config = dict(
    n_layer=19,
    experts_per_token=4,
    d_expert=48,
    d_shared_expert=0,
    normalize_top_k=True,
    routed_scale=1.0,
    balance_loss=0.00112,
    router_cosine_scale=14.0,
    init_std_router=0.0233,
    norm='rmsnorm',
    tie_embeddings=False,
    lr=0.00365,
    beta2=0.95,
    steps=5663,
)
Below are experts of layer 6 (counted from 0) of a mixture-of-experts language model. Rows are named gate (a neuron's input weights, with its number), up (a neuron's input weights, with its number), down (a neuron's output weights, with its number) and show model dimensions 0-191. Each number is 128 + 32 x the weight over its row's rms, rounded and kept within 0 to 255. Numbers have three digits each.
Before each expert's rows: "comes before" lists some tokens at least twice as common just after its tokens as in all text; "gets" lists some tokens that make up at least twice as much of what it gets as of all text. This comes from a sample of Wikipedia text that the model never trained on. Tokens count by the router's weight.

# expert 14
comes before: "|", "-", "\n", "The", "==", "==="
gets: "\n", " the", "|", "-", " a", " The"
gate3:115164091162131180150146182115087100120158068136099127126152109131119087162155108091137122148113136153060144130148094050138126096103146089078124123183189150132151197123113183169113120128149139121117122145097030127189174151087070108130090134098083117182164136111105104158180066139135138131144135103093158161107108145145093174100110123115166041123108159141108087054182136199157130126198154111150172116117136118114068129150108149109176078115118160154123103129086092087189151137140145100126118205124130132176151125110129149126116127112104143133128142141098138113187101191169111106
up3:118086114093148053085093121148138155106123115090120124193127111113079179143121163154129125126090115095076112165099164165143157191127135165120127155074107119161114082052161104107096139136126109112143106097156142056113045155177165106106119105131167099068138096159151132182082178164134112137126063113124081147122127198110141141160096153133102143176155171141148148175086129103113105120109147128093120175121139181106167137123102109103148116179085116110083158158121153150071121065110150191149115103136121065089129094128110153135115138054121096117123150142101116082116051108045129088
down3:079125123206077156202092119142121107148112129143164122144150121036139106098094077128137098118133123150122171129133150096108130164085118116102080122108090067099164150121126122119156139074094082087116141151158105103060127089148190129120145129114099195134124111112142112142135116108141138123141106146135166163153144073087180040146188123071163130130139124123164107115113149130100127167214053120184139119065117113086116082149217106127187109077037132129076137146053115150102125133131141144112162132159114154140161122160155074126153115137115148131104121100130154129072124087142133144
gate4:112093156104209169099115152087098134080164128136160136058110104152139074162094110172188161130122121116120146152169100118184124077147130127143135068157110177151101147155095105160149113154103132119069118107127118201132140207085071096088121126072106137085113083125108148110106108129098110111122143105124145192127142130158191140115122147119096173114173158173149137112122120160120195071100146078123090173097165090146093185169147118137171125111127135100090164086169123149104108086149211090154132130149120143179104133129162086104109124186096142128163109140097162122086154054069116081
up4:172140156105096121094147147183125135143091123159142107158118189048163150133152110135144100095138095189085111102073134125101165102112175172109122128149182182109067153143109148135094088111203151154155097158108105137080063116114135122105097063112183104105129143114178084152148086164138129112187133188108137123149118110061068090168069122113128123145194167126083103100118090152118097180090075168167180140122122114086156066156163148093132106094100110203112091149128133141125123178136148179114102166129095153135069136097103114123150137171157127150070124135101118127083114090160131134
down4:156121185201157101199121126126140180130100147178123131084069176065103184108113140154139123115160191115149158104045135068072169112160127098065118095093075210144149129113114111121159105131216143157148128103078170125154145185159181171138128145132135111131085118122078136149135107161133178061165187153124158126190102153122110151178067074130084107133163132192138108116170139101145137200080129121126134140097177104090158123157106119101157149136122153167156127101141143147132197123116127108125119124122134151137121137140112143130142166113176115118137122133145181124150143176145099099
gate5:099143124119143086115171131160122125122126113148113107133082081148172152130110206085120169102127124126137074098098130127163048125115094154159176113156110140177100117087055123112096079164156114153174128103168115168154120103128091096161116176122133118161133131110111076130147149169106185091103157064138113116111077111114151127138131134152195173143196150128074133160163113123082137168136122132120233162102112117126111130166060179097148068127117124140150111054122177122112117142107168155147078145117075175147161128116083127170121199155081140145107128119070139104109177160189144069
up5:136145132157199147150140096158092154118101106147085152128137092117114110147125138101167174073095128119145145186111039154180080145103117158095131118166164155184150080116133120079092103069153148081101147114167141081149140114070073128176147142165129135161141166144115134146180128144165106091141181137109142193142088122112139125131190133076155116152150097128147164142134083154144113158113111144174117124127145152205113120121103093076136129121070148193199100113154189180089121139096166123141100131108159182118163087184065083191140088154168181096126183122125128141139138071104142118
down5:151169150126087056066140135154092064140136143152105132143091099129106128113036124092116156146122142147116137114130107153150085175155135119061120091098170073171132149135063133140150100112072190124116184117122090134133154095140108145131108160107088139086124140135112128136137161129125125166100146167126144140082145161133149171095164088131158121061141059188135219158139110150126106114092112072113149126106134116207157127143133122164160109126137080093127163102168103181159092048070155099093132100126087116129182085154123170113152201119131129117093168150173119127070139189082100139
gate6:115118113155113123072144095160129136125102075060127141146142114124098090127081128162076107093080152109159150185131134146106110152117139148144102158074094141128113089077110134123081104067118154080111187133119136107177084109170111143177137135113141110128135172161070149130132151097140086110135155152115151176126100173082170085166171154161058117046103116121111093095181066180143136157118087066129181159124121137085154055063128110118126138144079135108107108130085113133127093097113127052134133139092095131027113124154110127131071148095124183137135095156126112090083055123090144127
up6:113103169096104176173139136071111106152116117124147091064101153179142131106125142122147106109128115143145159123170122139152188077111157192124096139156138140157129131140094162108116091141101155142110046126144145128083082152110132077056113089089133157137178068101164066098132113151166104132108142155117135149115169149107066183113168116110152118139180089100079077161118190091128107093188130102152148126103192119130140109168072107079149127082051072148047178120166174164166145120119130184105129122137186130161135159091127129163159119105215117099102135139113104131184129137124119149
down6:121120172117102195086160076056121118150134117125089130176100141091167109095131147102130138167159136099112179139141146157128150139186147131197142150129079113095117147085125151153056127048114148090153118107140115084194139159152169159114159140134137185155119125132130108105149117132093129140141124105139150127118135087134073114097120151130104144176157109095157106140112116124139137090142060110172133150083130122132187053099148127124255136176100106107131092162085088152182165151128103127153129178071107148096080088167123063160124128147145139169177127169145064125160093135126139181
gate7:108142062126115121136105160077111149150154111124155197120136143122114100089088157160097164174106124181087137108072109136118146171140129223149147167105133138141108102114154143225095150111154102188098181112139136112125154100172156082099134121079125147151160113187087161181196142108093174130141173067152127038105120135190082122134098139100098140091092107141150147104127191170142144154114156139128126118138151090119150082132122149119116124117117161115117078104154120171081164101068105125146115136125118127139152094184099084061093193161101114183187197124126142128133141121096150092
up7:112104097119141143154102142128130133141090163114155136124164170104079082053079143116143159144128101176112164099095059162157155143110146166157195161134115131146153082098117100179144139085110115158102166144124152093175118106130119134110123169074157156132105102220115218145160128113084121143130185062154168101115119122156162093125126116132106087107139116122120143121149124178096163138156160117104121068130224052139143170114104174120139154097105143184181095116160157165109130124077140132143169161127132155163152154157096093059120135130096151121189181145182126117126136046151187117
down7:126132115045160154094135109140133151127162143123114171135194156054170119145143109109097133163095082072169120169169174189125198149147106133196127126138156111138084174110104113137149048200120130132143123140126134173097081110092113194138145176147126118156129091102163126137112147165102140150148123143156106167179161135123158143134121153120146100115173143151139099125129083120141121120101175121112108108148126112121110180173151154117000126078160088127152128138147078110120079122177157130080152086104101119182138124142100137092095105147164151116127109088084158126140167068150115182
gate8:157155180173131119162145142074121125156148141133150151152129097132186134135129147146135090099091090158076136079201145109122127119120103150103179154126101155157191167142185103179163126099091126186150176133128080101080165100121204109094152163098131141107155077215076154117158163102092144137153146137157164154146171142094079136126131114103125080152113118138116137102144135179095128138186138124107140050110153080163109124109149179157125101096170160140071127151173142146103113155119123178100117127146140156130112143172110224129139099142181152134159123120124085125006145090124147168
up8:150121169128129110131163126134156128125114119142175105141190150095123112115083145165140180136165138149126125161108121118142155144126144105152139167133103120102162135144109129127148121201117143138144111125189166120063086111085186131095162118134091170110172133138125179166084162156188131132154149126158147183111116038115185154149141152068122128190137101149103164127119175018121134152188114085133138107137145172147119112085144130108136084083128101141172111056131159128150107150121154107037195083153148035093173158193109119119105123086159160116095152106146112150105165055122168125
down8:159152119150084150193073103154194144175143165092120095149159095106127147134122146119166104077147040138122226102146149109143090122114152097178072149111095149113176196112167107150095171121083133132116133140123092084091137117120158175118106156151109129123133092128140088145114097148115112115125115148112180115127167236087055140103147143152119113166137112136094153137103141126072147133134111077171069106134138133090170156127122157124116134149175123158109097166113093114149108067139142163088111112092087106101146068133138190151068119121166149136089080097144113118078133106130224173
gate9:103140182149103179098140096159116119131199108157108189163156171144160160128119117096103175064090090177202088100144101101129094085107063190133108136108077084115226125114124161179161188106115139119121147112059145120205172176162109151144112127122090180177125138134166153129131139157120092169123158099146115172140085096133102148123160099180153145105091095108100089091143138110116162140174111152149095138123144043160136153158196131137142071139152076138159116127142124053111124150083149134101061119106148168115144110119104150126153118108110113126155117097142139130086142124104112184
up9:142106137115181129159119166133136121107103221130164077103079172124141111152108132131139077153159182130098162114070136139125187116145073122074164112106116162176139120107096145174095050144110085130151141118152107108123101111113159119205107070113133129091104151148099094177089067113140200106110146124150139143133129192167196142149137156097144115123139121181124114153138056130143161142137169134162164200078156186096074127168140141116150139117085233125084142133127081157092121106129089154109154133104082124119075089136160177097133138140156174077131082120138154171103117119158117130
down9:120141061172146155060063091174185129095135133134156175149171170092150101122117073131148155150123195160096089146160162133152162137161137097124145110132123108136150158146076092096108114166153083173131137088135083092198097086148149081115122147089122081023128160111122157084170082135094132121173134112203138155183108107192134099178108138135108093119083140134091078110095092101144121116124141137163127076106110135152174145116126148085226159082137090124141117147120113116120103132140102130087103151198082146147106119137084108137122143092185145107141116122110105108154096131142070176

# expert 20
comes before: "\n", " The", " ", " He", " In", " It"
gets: ".", " |", "s.", " to", ":", " in"
gate0:111123116126114104157155084156180122123068101116123154170114142129179133118127117118137122147110132065148131093127072078114183133180115128100108165167086119179082152116138077156135181068085209128095162109147112136146077232150159128141092170080143094054123138128122153117117171148124125143157115072127111107044120193144140107144125104111097096158145103097166125113162152166120062124147068072098121075135093113114134085161159170175130133056109149161126095177119122161097134185134140072148150096144127119097076094093139167109148095136107084178118115109168110088162121123111087133
up0:091169065110117200067160071125156149139133138111106111164121116115109143130121163158115166153096151129095123143151124134115182093136100066113062132136184119122077159124143180092101138155096141101112145124090122146158135144158150138148134108146138159106121138142167152060168097073152123146130177135149154108123099110161063091119175166117161157120114133142089082144094117179128168113185137121092075123108143131064112102118134113141113131132075097170145168089104123098117183157199117100213083146112065158056056227141127101165160151094168127144127184109112117136158086132077119159
down0:116135137127107097103126075092145113144072117128136158109074100140116153169145149122123169098124154175123120149090216186075072149142143109155141127153107124150126143144119136122159114156161097117176157158122169111155125111138080097166189069154112106149135114210076100185071146124173125102077156109111121067125134128102164152111122115158200158119117104168063143103065071087165089137108151136101122146104137173138125157166150124104157137135194114082159124124121063110194168093130160131097169164093128160164119156139146131132130113200125107059133111123113154168210186093092078120
gate1:173100072138105117163171103135082121131156172100130159118111115134167186145113102164120154126166107089126124178152124174094129118122179152100085124146169181106144118102149092158131125093065140153129111080149146136123153097113119103122165112203140157136132101140144111067171095093107097154113102174134094081076136173159067110094106167124160146162156146182102094088135110146105094188103119094150106121127086140161089115108156203070137061138185132096066092125097123096146150112154115127068201154125148082140120106105183144096155125076110145221105104128118167111179093074110115075
up1:109118135142126137146056080158141146150188100072088121180139125158129086132089119143086165160116164173125136129120087146132149160093195127116125068109148174095104138131154165139080098138112158146128108154142159167186146157125166117118153052179178157134130189153131134103119095115087106133155080098164171123091135150168105161118141128145107156125162146147122151135168132112153115169193139130140122079121133116143134102153083081088142138162117160066137142143136146107145107100140113109104100068228148118083104093096194156124178095091188146067073163148168105096197114126171063064
down1:170098195162096138089134128085136156149118103059130088127099158148133134155127114150153090158087089138168111087106068122098108131083090056090130144065078107148116143070111099134108109206160115120122068193119168133069128127092151150108140157148131105141069080074078135083136126116101114109157122130154104067161135101045106120068164120177186124139136121131115186154157184169090146150178137084150131186068107139130100149166131130140145132140157123114116138089132071104175107136153115127122113144103116175068151160109073103114138125126102092094116105101151184156134131170082181099
gate2:122102154160069116166117073128147142132085059114111134163079154146146095173109126097092164127093106142093148128158170127156095178142132102085164112147097127117106113110107134176161076097066185127093143116199112149123119122149136147093189159132112183102096120075194078099131154162193094133093112075141158020101117136126110066105135127114134095132099176110140104181107083154078089114148117113163101081128115144101128135150114089148129147067153112139152147127102130168132141157242119093145118082173177092116129177098162122147138175129128086163089099132153132137168159133117099088
up2:139126108113146199113175070076128138107065105174104141140155155016170110083146128088123134124132158151101171137057128134112107130117095141132169121132172135119134168086115109137058126073124163054128126095200132165194169087117129090144131155049135127116146180123106150165129163130148169144120169097112138077134115122145121097172168121135140140142175141146136139120067108201096161124132099110151102135134019132101110119164120073135149150166179091093116107111144156152164170130069113168103116149167092132139096127160146152108150120072163173156145131127125192093147123111113132147
down2:099122130105148124137093123159168100153089131140081121112089182101136114119117126133191142126165179102143096136125135077145153099134128119126117128166107149124134130115143125115135131158124110132112147152147176138119075143117108098110144138091178097186105106095135102138138112125131123138133123124114103125124199157147144155127082114113106162154087082177159123103144132165157070149109177111111118131000119156135119139154054135118255142077084185145144121095137118109139106131190153135094182109153083071148152077121098133100166151207093039129136181165143128130111160141130103085
gate3:114074150122122148143142160118082128103114135081119105125108066074148131188140125157128048103116124134108131142102199146169129134138113159143094176142126182085157138149071203131121138092125085111175142096165128125077128092141117139135115102071121112131105160135091082103078078099162114075107126098128124179116143171104094171140152103095128127160108151106143177095097122107073040111196176116125157048115168147126148168134145120143135072089104093161127125162103133165118088122116138189083192118106097122127121139153149090074099083100113179134131121188155169179179123059142151165
up3:184154147159078150123108090114120165146143094116153109127116114063101083157107120179127158143138088145135112139148126110121068120095127174126146160043130115107139102162105156113090140148155090123172150105073126173133120110103156147145132141180144144136139080062083152059172073097162100094093144102146124116216125156174175113165150190183108112106165139149108128151143112114173131118086150112203186105161101081189161125129117071149099145079130125143175153110162142177160174124081155166170097109109111129059174190138141137117152123107065130104151182162101136157099109103131082153
down3:140089131085130142201117105158143162123134170064128126167101197121037128143096129105164154184159205078182095101119112139128168116098134151107110088094124175150127088130144088068137121162069111152091093072122200158127161221091177128128151110117135130114112115150176111138099107109168101085153129132149078160166157088093086140100097155167140098154127122123128171148101118102185111170150123120141121113082131080108129109148120090091199105110136144133145184132139125109084066120139138099196174115176138145093101111159133105142126095159100111138158164082161076065121141105116103145
gate4:213079096104153103136184129100100103145192137146135130081077096127115161098121115109107131167120171133102137122027226084150131135149160117089107153104198158125112160124058065118140097100138103096130072126139113100089133107124118122110084137134073127037206156175145126117133162148120131179160102130140106108106149152199098142071154128062136172195113129178154119145153134093108090181135155081133088146068081116124126130124132138100150106132128097137077112158128092173098127096132116147149174123091111179117151150126148115142099095092128164100127161119140147089170104136150132165
up4:138117167136066154160127077144136127163116085156154078155096175126130086114158163153127147116132094177093156111117129182159135123124145082115131173110158186139089131080105133116164124081129177088136208175125069140137100123105100121119159132140110119116155084155131134102153145166128120148169060148132150105134093079114182153143123109133155124127098147083144101149142134118112056120183095128125146123144095158168212111104062170197106085089194162074148128152118174099150117075106125118116137151130163170113115156093092114116155151042124140054104113138214084093143139123055131088
down4:123166111085127160123112118106152113171127124166117136138197153132139072131184135104164165126092151154128102125124135127078097073091066051152132133075103157182112136171137125134073093196213091136098133178116115174121155128124157112123087158104093108140117156133126151135133111136084161144123108092138129104096151120138198107063146072203157134085069186081057126084127169110109133110146140138104140151128109092121157158152052120170140176145165141132221125146099143089118137194094128113131128128123153121075125170134145111132085157152152141108130069210112135100118133116182103143
gate5:099118074145162110067071086130066104116167115036141143089111100116120119141083107175066159145104141175094151145138155116110160039135091132115122166132180113150112125143135068182095118179128084164096177157192130159117113118155146130144120135180119088205126163140121160085069130101123150088106101130125114130118126121125137089148099137154104074188197123151108122121095105122105179188098114116074132164127098147121130117106101142080125147174128169168170144135095191096167119118192165128123145118105100116107189151126140178077164112136097128130086118154127184151152068167084140122
up5:168138123143141142132167118193112131101040109093139185108124114098174082097082099121112150137119143100090083175178144143108199109135085107098144138096173152111097114112120110130135075161091106088118084175179122127147128085079140127102140137158133110136145138102064126071112157116158145132133162126203212088107132115121142079182101119111109135168135140182127090108132137182075121177114155074133127164117088037149114139162050147112136096111107135176165106165123182116158157185217123100108147182087130146139142183125099110143135128131109125146146155138112101173120080126087085123
down5:167051172097126116126079104110166146115168177148091078136220117144145130098114125119127078090115114143163128115123097148171111101123180122097100120112136124091133180138143145144134142109132105131185092088085142130109120154161111182098069151148084189132098122073087125124113131161164119100171148124112138108117102217115112112138120150110059196088081089107121140121125138099192107169185157123136126135141135155140088088157142112125147099156141122087094087142198141129091063128161172119105106162175089161135191157141129106170077114135144192076084113106114046129108124137181122188
gate6:093140132166148120118188150100073121120156084045134159141153133135112101104125091148142173126108187119112144119126099130149128122190226131148147100124163175099126150110080171120047112076139178119120140118154199175155094111085116127127126093082126067140139104106121171097145181124083112069127143108142192108125166080115106094124109102120114099134122160156135108101162133145075123171172081088161138143155169193088127069106118139160103065116150154108037123132115092071125082148133113110154078067105165140076112154124187116137098098132153139101133057119160146114159114109108128129
up6:116125123173144106096136220119121064144128120091109161164107127094126132042140085137077112176111137156112168093098091096076143154229114142075078127101158159084127131101167100146119099103112119094102129175118119162202127133107140129168105134121130110156146129055164184073133173098070164139133121138167165105130179075122119092144163091164102123100174130098110123123135138149104120109071061135144116161137117132127175165056056147161128118134167158137108097133146111098128146146130058114140118167079169184076168141131090126167094099148120118079142080091138117116130136158172112156
down6:132167092112172158108104096154162166148139171158106127104116126139101176125080128141159151103130100110171122157137165127095105039099094113166123131186137143189136102150138157098148167096084093150152117159118105101093145144143144133169091150128092153160143137145159121140096130143198072142076091139093114139166108104183177205108127174046124132143078084149127195122145120100139116126153131190087165063207087123110047144149111121180079147099129084115128170089156110180121150112140140128122203143162075080197154125102107132113084101148125126144093136119089143142121123117165186139

# expert 25
comes before: " the", "|", "-", " a", " 201", " 202"
gets: "\n", " in", "-", " was", "|", " is"
gate0:214154134178114121092159151120133116133096108159191153058106104158116187155058113109094107131205167100170135156137213127176128088157110155101116089134119166189117127137152146090099166101138129066098123134146143082159109153086133114149124089119129126141123106189116115135140108116107164110142103091113102141148136163153106109139078181127162165165133163212136124096120137130131094194133151046144138105082111143127148124170152114084190160138169105111098167126124117138117040156128105077123115165088199119074155158139142172172100108146094116114151207118146134092117124121127090160
up0:065098146137149152195080205163182151163171135089126086126144130186157100106112121107181114143072178107097119140142062118122105132082118182153171122154134056130109153133092154087121099160124103161161100132129135143131183133141170085122133102180079117108147142085150117137128227132174089168122122170106153113109126137155166178111113093116124090117120114155110133144133088110118148118155191124124145176134123063110049147146151139110098132147138125156115102107068069098110187140080144177127153093140122138173112055140150071107073134116166156098178075111137104157162124107172161148
down0:162086137253118110132156172094084127187153115145126116123142081163131147111104151101124083143121058127073157120111144073134123139134164136128156062138165134158088112075099151179148119113105121104134098117101119121103159173148143115135083132130150121131128089170129149148095152107137092113097139097077165129137152102152137083187141146110100131156104131156128112157140109117082082082186101138097128133093095112111151067157151138137235114139138115057136085153058085056135105044116163147153117175147138057133107085127142103158142138155105137143196111082166163130128141085101148076
gate1:129127093153211138151139094101117147192150108051128130113094044141103206149121093108128129152150148095122146179108158108115117144104137147112131111163152169152130099085127206149110147129155135134164113132140070116205095096114166114143164121134122190098079161166111097185087144068136161069118117138195145122139115146115118123146117134104151112141090101162151186120111111106081072139159100095065133094095140155146072183111151122137125103113133081126216146153054134121112142126087152088074161152159139101128131079129166118171072077151142117108158150102144159159155190134156169125
up1:186125064138130150147176161114089135092116168105130104119133142113103125121099118115113133110131209148120094152183149118127103121121160139109164105077165095114110086084046146075088096068148121101161100128186082122160115080111097137133175097140117169134178161187120116123086140155130074152123146134085169109128087151181124140115143159088155129191155136143055099170103131105133169177133080103117165103140106089105105080168142097096150155196085125137113156096105127101157112081160142114146094141072096136121114131198121107151119081140157220139155107133069143182125096091118204096
down1:112102156098086096141159147108058133115095045103099191179104136149110098144102155127145123192154166136145154108059132093149150135109131118048136110127168127095127121098180119142161114127067117150126128195145113111155192123116113052162189142186158142101165077142096106137118155117116098126143136173136133086084113116150178102092113106145097119148082108087161082141116148121045072116160112113083132188094128084096112160123130067085069144181086118109163124151168160099112122151113153109177164089098128118176152155145107170138098123097186161112097118165105128082163107169143136092
gate2:134131092123110126099182156164143109174162102131106169147091181179110162093165069059187138130143140160116174099076106094110129156110167070139103136106103083158109159112161082147118097111126170099114139103122114103163117184155100086123129182148163145131095107098177113137201148088104162098111098094115136081096126121055128131169123115087124109186093088092140129135118156108104102175158113102165123171082085166116137071096093160107162145160108130093170112209064152127170080149168141124187087156218179122096136117103130136142099173122140078133094105089087131150133119129128083103
up2:129117074115143110134093098171092112109155142125119143114114104134132101154128112119129090072135130155082141184180138045102135148141130112114099085086126133107149109087100171153117130101164103145092087115218132108093135112131212173190200114168096100162135158106135159101119131145108115154136087155093143086105052070110131110079094133152174148085119174116065151157108170051123175108149074148092101155130170187127152187192101148088140115179133114078122146177185113099130135120162119157164133101099087123130117101183146087129141149079184137159185156162112143121132106110157153133
down2:081168165061104130156127146138105122088158160130126127114130173079068118131103112078119202104153114155173149175107111119057135177166120128117138090120093102097142132094123107080136122145090166139116118161148104100093130140111165125143134096110114155109111130107147137084087113138164148122160148125075156095069122233151153141153145103143084138121158174064115127106112183081150105174142076100108119118133126139151182151074112088101064151087105106153161155179092129116124139064119082157116126134114141115104159151191121079170105111100202110151078086096152092122154111140208215154
gate3:142142101137144195141160178135116092138140074125178095095140158131111216107095124141173116132148219105074116094116111125148157058099173145090114075160146148219117168145122208139104162175125151103127109102093107140137140148111087062182110118126141147117097143133072131158082160137114114117122140159077177143143129183122128174102124176075166161179113102096160087125109170088103078158134136133117103122105087111112078138107176155135107140145113149166120133094106068084128179117097145073160120160118131190084134104123113093147074149172078111085134129118083129157084132155117094090
up3:131072120112137107101121164139143130093157170086123110133138098152167126128106165139120168137193090156042140128118142087120099158165086174134143166111130116107138130082070135151065112102130122116112117111071115097065099102183124119141061118109050116119139170112122118110117187111118122147125109135051063091141166114083153093101148157225062116117071154094153079181080097139188090132084111102132140146122119208100151158153128147148149120136152140110170107160151126123143140139211142127133120106072094111104060105114161123120167057144132131167156095138172156153124154142121082136
down3:175112148160134139146065178134159135130142140106105147158104105166087048081103158060188073184151108077114134130198090056110152139146076084146132142141093087118091073123125101147131135185178152120135096120114149058089115187172117130103131158042126077147147110101139149085195085126115090129108127109110143123144135109169099142160165118149121077134143154096126112118150188136146088102225107109055129110111124105104118084133171116128122118135086146105143147125064131063111128081128149142133092116147094079093145076117128109167086121104123139090153123081119106092086142147105122119
gate4:168150170129163097110098168149115143104160124104132112082067133112132114134151073134134159043129218088144174146105128152138092142075150127128160128110082155177148157165127101115126168036098149091174114166136118111110175144111117140185123115119112161119122082178111137118099163132069146070157136175106094141122155173166164117080116159098151068120108123119141115098107153150141109135084101146136198105085114168064087138111123112123155131141177097177108164172089158109097114085131176076122169129030155098072116149136121086142077153153125179126095129159108092149174153127169166117
up4:097167089138118160121176150144123096158176122103069115194144171136143093109106138111135084150121129139146120126142103109127138114125109130102081086107160090104129088138130134110144090202105110111099162112171111094174081148121223119139114119105126058172142134100143062099106157135162081147089132108130159088128079141132048118118134148124107185079109167105135168128099146087091126130190123071115096097135147143119166087154184193104129036137146160075113141098133156162075145115138130168180079158199150104147158124172121160126102092084104158112155119168185122134138149095103050164
down4:131148145217135101169131087191083181181120126140167120152133167147118085166094134071172139110135123102122096125149108095109110151140117161129131104121121109140105135100110146138156108070099124167112132126155113138110130122152147205114124125132090169195138076166129108058098109116116099116134122160087114116110133150117136081120103128152106156199164122139170159093025143133153077113142124107161141125207131073055090084151094108151181139122121089117143129163080083069132140113150161060132037127109090089071152109074136099137139140161138196122133136100109105138118146141102213124
gate5:123106139131133171155136146117171132117114122170098135129144166151117106115105151130096152131127119092155137174109140182086042132143106117164159137198088164116050165131109107178126079182124164135151146080097178102143171139098094139157117107172125096162097113122124071139157118161126097104092110167158069108081090104175129116123053144140220087120177168109128118151131149100071142173085155142143129147119137103134096109099094118111116115143206123012124178116135118075108062084147175114098161122107137154091106122117053113125064127086110119076106136157131106110093169103131126123
up5:119102076089112118163147119125154090114113143101156100127148078097122152102142143136189145187138124126092060098102083114111159087131162175149175109129176171137108126154140159154059097141196116091045143110089136165164163190122116108163135134136090202121119120116109171121171101101077172091189134046080102090126190103126104130145132121141094116074161109155076129141173136106192149128087120199121100155157130137123158133148124075126137131124093190106097055129163085190150145135087153105162135099138152151097102128172115110154122131113082125160187100118143163131137115178171152121
down5:155141162098192106124103182182149181108176126149183154139108111091107110136141141149142111113124088121151106095131142123107125176093163142137137116146069200132186083097140175135089139134130142102101111134191074125157166138107098208124066099135119167155110140098155125125096147104121142105136092153082159119083094160111167097132073112143171138171136156163200090112156108170052092070088107105068128150093145172180107095186150073171176170094165098086128168131131141101134142130164092102182154116090152110179176128113143093115075162134102097091100124110118146175133149101167169136
gate6:061134075112182117122132124134113123172109142147134115092073171085092113137137177144123128105117123146077085130144146152110114109123159153094094176140121158131141145081146099113131142032068130088104120127158161149159117128106149131098160134113075174092139153110121137145073140136052113112114121114100126103099129199190109128129142100103072085145191099129132129067089165138147200116083124101115128102142151144092093104147109119104147142241085117151132091139120119098136141100126157058148120141210099096080049168162127160117160082081156134116133114156079103136177115057172147133
up6:151163060148113110187138141162083157066133166167158097174165097167118148138130158060113162157155066109103161083140142112125091175085125127149109106061126129107097079117130150184083086132140067169157098126191134110088090104157153143147150137144179143173092106131148099161085142135150182145077145120065144106103114098112149124098092115093153139105103112159079148169143122156069066089110165129056151106099139130141128232168132173116160139141126103101133156123109161111157156121084111111118120194160135158126170099148163120152129084104190099105089128106093144076171100136159118141
down6:071130166161175093149146132156148157154190144098104045152137176066128117113098115150141117074095194194136159095175134097158111183097135108126117131114148110133117145146102112136107103086089137102089091152116126122122115188142129093113141135132162071083157113120085138099230085128107134100109092166107120123104150180139090154131166161165136121101107088155137126101130186165062173145090113035113133094151128096092159189123125125158125163151103081162157123143173123138171108078160145124104082146149139133133155121144121136066178096094144133132056207116119107137142089130182179128